Below are experts of layer 8 (counted from 0) of a mixture-of-experts language model. Rows are named router (the router's row for the expert), up (a neuron's input weights, with its number) and show model dimensions 0-191. Each number is 500 + 50 x the weight over its row's rms, rounded and kept within 0 to 999. Numbers have three digits each.
After each expert's rows: a language model's description of what the expert responds to. This comes from a sample of Wikipedia text that the model never trained on.

# expert 13
router:495572486488569496447480572528483495510598531430408473474430526525488518565570546580531571546504491444430472503489477473509494522518522445485553511573466478524528452477535531444462561437458500437544505495452481536538542494494404486475532547571482527458522393476440478419485509455412498462500483450560568478468456436429476463510459482505490515570500490588468473495567514517409444519457518504509573483585486489463563516549509466513388423560582471461490523484423571492533527470525559529428435520562443525435564586582409426417576555512416559516459461391550549578430532592410530654
up12:590522451531536525507444520537501542475588497491593501489545525489554556531528498424464510424454454442518475577482473538633540602581539498490478395494606474484430462416510587548473410584499451467495513577574440516475567445463489410537520428573480499493475425508475529545487579511460446520521482470429484524545483418453433529561512455497479514509482578524483486563544512466542538454443427500600448533535441491525560578564596518507483537496530482603485540458620470452456554437561635518564587513489524463509557501513529553519602426472477582433455530451525534537488536474490524521
Linking verbs and descriptive predicates right after an article subject, such as is, was, located, composed, consists, became.

# expert 17
router:528567443490545409417462491486561492498519510430452437483530573537614559584502467484499537501565410467485426536502530527555435518542395488437483376509438529528402471432517497453533527471388483437459525518563552572484574502580511521500566493496479510435454449526423424447534549530494560538527493473576531531419504544474435545499539403547519487558494481565493422397457494476447482442494431511517535458503423452452518454551434495589526529535524520472493561492423589477481548425487468541486520542572452535562497514536573504549492425433463514669487484511468483578503624531466514469
up4:444513433596543516400517395529483480491547458557531505445575393523509464584521583433572544553595425477484515478509510490514440479433534498508537479444486576406498485459603537475428538457560532402649601453511541516465518421486537554479503571474515478433481498578465580519527491562516504500581504455472496470447570505443502506617526574509545524560560502476430501560507504504418491413451471508428474450532554518594525465524459535469483523528468368493533501506458562475475544471403473550487581463550466503474478463536481506515531457452582523631511399513475492534504510556508570528
Opening words of place and other proper names after in, of or at, such as New York, San, Old, Northern, and high in high school.

# expert 55
router:543518464560472403485461482482560579495540569511395473492445540506558433563541500539439538503500489443485466554534492418645527533519374431418549471478536470507539430554553604477499428468541546567476546481477509572465620416566531471451464561593451568498433547567519484477499594569464526518555394489474600481471503441497464521493528425529504448561576506561487469522384516520478442409552497455485527511564492461526610440537463475541539499477494524500498496463428544564460480467556565467461495425534423511468564504515513551504540471457424481512477554437467542478507628498433530514
up1:560422474508474439396533486404459483448437438508488560466424483499492579466567512470521591505513535490493491568557455507565464489489489531452569528556529465531466481565449510537586454518458542568560492440492564571457530567474477583475620540487545472565408556580471625505496477424572543463497416574547549508444519578477543555508489498447569366617557547519530455569562558485504450488480555475539531500556572516505489505597561495498485557442473535484480427486366576547583463531452537474421475479585437449469521528511502451432510529570475511500554461559508464470482475501483421517
Action verbs and their prepositions in narrative about people, such as took, take, moved, returned, fulfill, for, into.

# expert 12
router:499513409595502450431445517452555466529498469490482487474413450522578457564572617512429589524539498460477485601445543473509425517470465508557536478447505417481456514462536500529550463571435455562482580495527640537511518492506444481453495520559435608450449455510433485485518495516516512489507423509470534583457503426456493509550578464567509434610484465500443431435407450461498535409489457545514483500516423532455527504528494512533496526538525510532425492496427596510465524466441588575491549497540479538528560480503448412445611486531379567534421524520399508464396553450451564516
up2:423472451458498502527497497562581529376416531516430575601482541436483498460509422444497463528450455589510545465415514510490492513505512461424394528555519452505533448497508501512551455436558514526438551560489492516419518476514466443558510528508498435520537509401533574616478515484473462524452594573594468559534497544439508603646455477443562536501461521471485520521438549547449423477520469464447435477553601427495534490512483513518526498481509553519500586559534486530468511510607462428503470609451600501587493447516525567570511425514441423462502581504519568502455599579508508481
Prepositions right after a verb or noun, introducing a place, time or organization, such as built in, University of, at Florida, during.

# expert 25
router:525582531531476416482491534432512522544580499435468479537502585581530474510524536588528540517599502447464478575522511494481448540521472403400549456536571552589474431507566536596456482435492526393517518537526599545507552541608483499478489530581473583512426556615400457455513567528474549534521575426523519484403501493515458454462517446523484518551545595530402504483383532489507496490485462510429559534487508449476510429539479540521524496578527516414445458515422543503498554474507454484447448475597416496437505500465517499496445464502553474605535425434481402407514491480429513541
up1:549552542542531540514462506449517544432524514437581491556539548543449450555515492520396472501483495507477535534472494515411604521391531460435484555518530496501478576468570468457481458445414397510505496429531457399489539556496585553371546456583522514523443532545492498573600578482497490476504463493563527500484554513474565368544518537519554550509497492478471476519504504493551648505437578412483525548452448607470439581467493439514405608519534472472464533563490552446461410478531480381507515510535506503502486534548427474441511577501431511493556542499587435479488523450551579550
First pieces of split words and names, coordinate marks ″E/″W and non-Latin bytes, such as categor-, Maz-, Mario, con, Don.

# expert 50
router:496541458517471511540475482463448492491579545444415486526459538445516445592518546493451591508562421455508428561430509544523467490536524446415462459531500597566490427505570528590463468486535430407471538555548507633497536472595547523463549504512364498428402502512465433458548548578530494582513450418571531588464504507508450477540518495529559488577487472480495442545460480480469484411526429507404503448547494399529522479470508539557473494524500505446480507467441446583534544570543451474438484506555421522443513518551578520490437444472461503567482449441469513439442518546327518558
up1:496501476515505513516452404506464538452547528488496588412515630503561463607484487509498503436548468391540538442508503525530445423519440516529423485446589502487524498473567474584535471520497550462463570458507495632504472454406453554452548528499412528475467421518559529466503510483585551541494513483442513497500492544478578555525506477536528479559562544554512531504497459486594503370505501455492487467441520405450529544474511511490501468474477551399423539574483491536484509549533524437467424522469526520369480419468558557592619440569443389454423564510518499464475486446355497458
Word-initial prefixes such as re, co, non, post, pre and dis, plus degree and minute signs in coordinates and dollar signs.

# expert 22
router:496517430604479479455544497478462580526542550446468483485486594555517590541566524532506537489477500422409501517514406404491489538514427501423487412519486489512478495546542501485555488487454452465472475457580474481551506540509451511433514455439518559486467456564377455528582524495450470504502491414518544532420506389470465569536410449537502471572545482526499511458512536481464489449458588387509554553548423463391486489560398474542426428539558523463434468544517563583460542446498531529466482489450479541478567573491494406418544495431463532463552428383461559468432543394479598526
up1:456469513557538389530454554457537426514477495514492502481418461514536404455499534528489495483520486453492465519463488426473508432500498491517536511518583480566559517532457515550508543495558666506559518497518445498501563479476520473446505590458447490461486618578511483537405553567550501502405505558510459531503638535486550512507570445538480493511506517505607534577470574484448442540555473482445518485492422403432533532499433520494528478495490534557540486494446582538549477459389406423601468520557492505556477439461529568533650507468465457506507499476613519476469458567365577421
Commas after clauses and auxiliaries or copulas following a subject, such as was, is, could, been, to.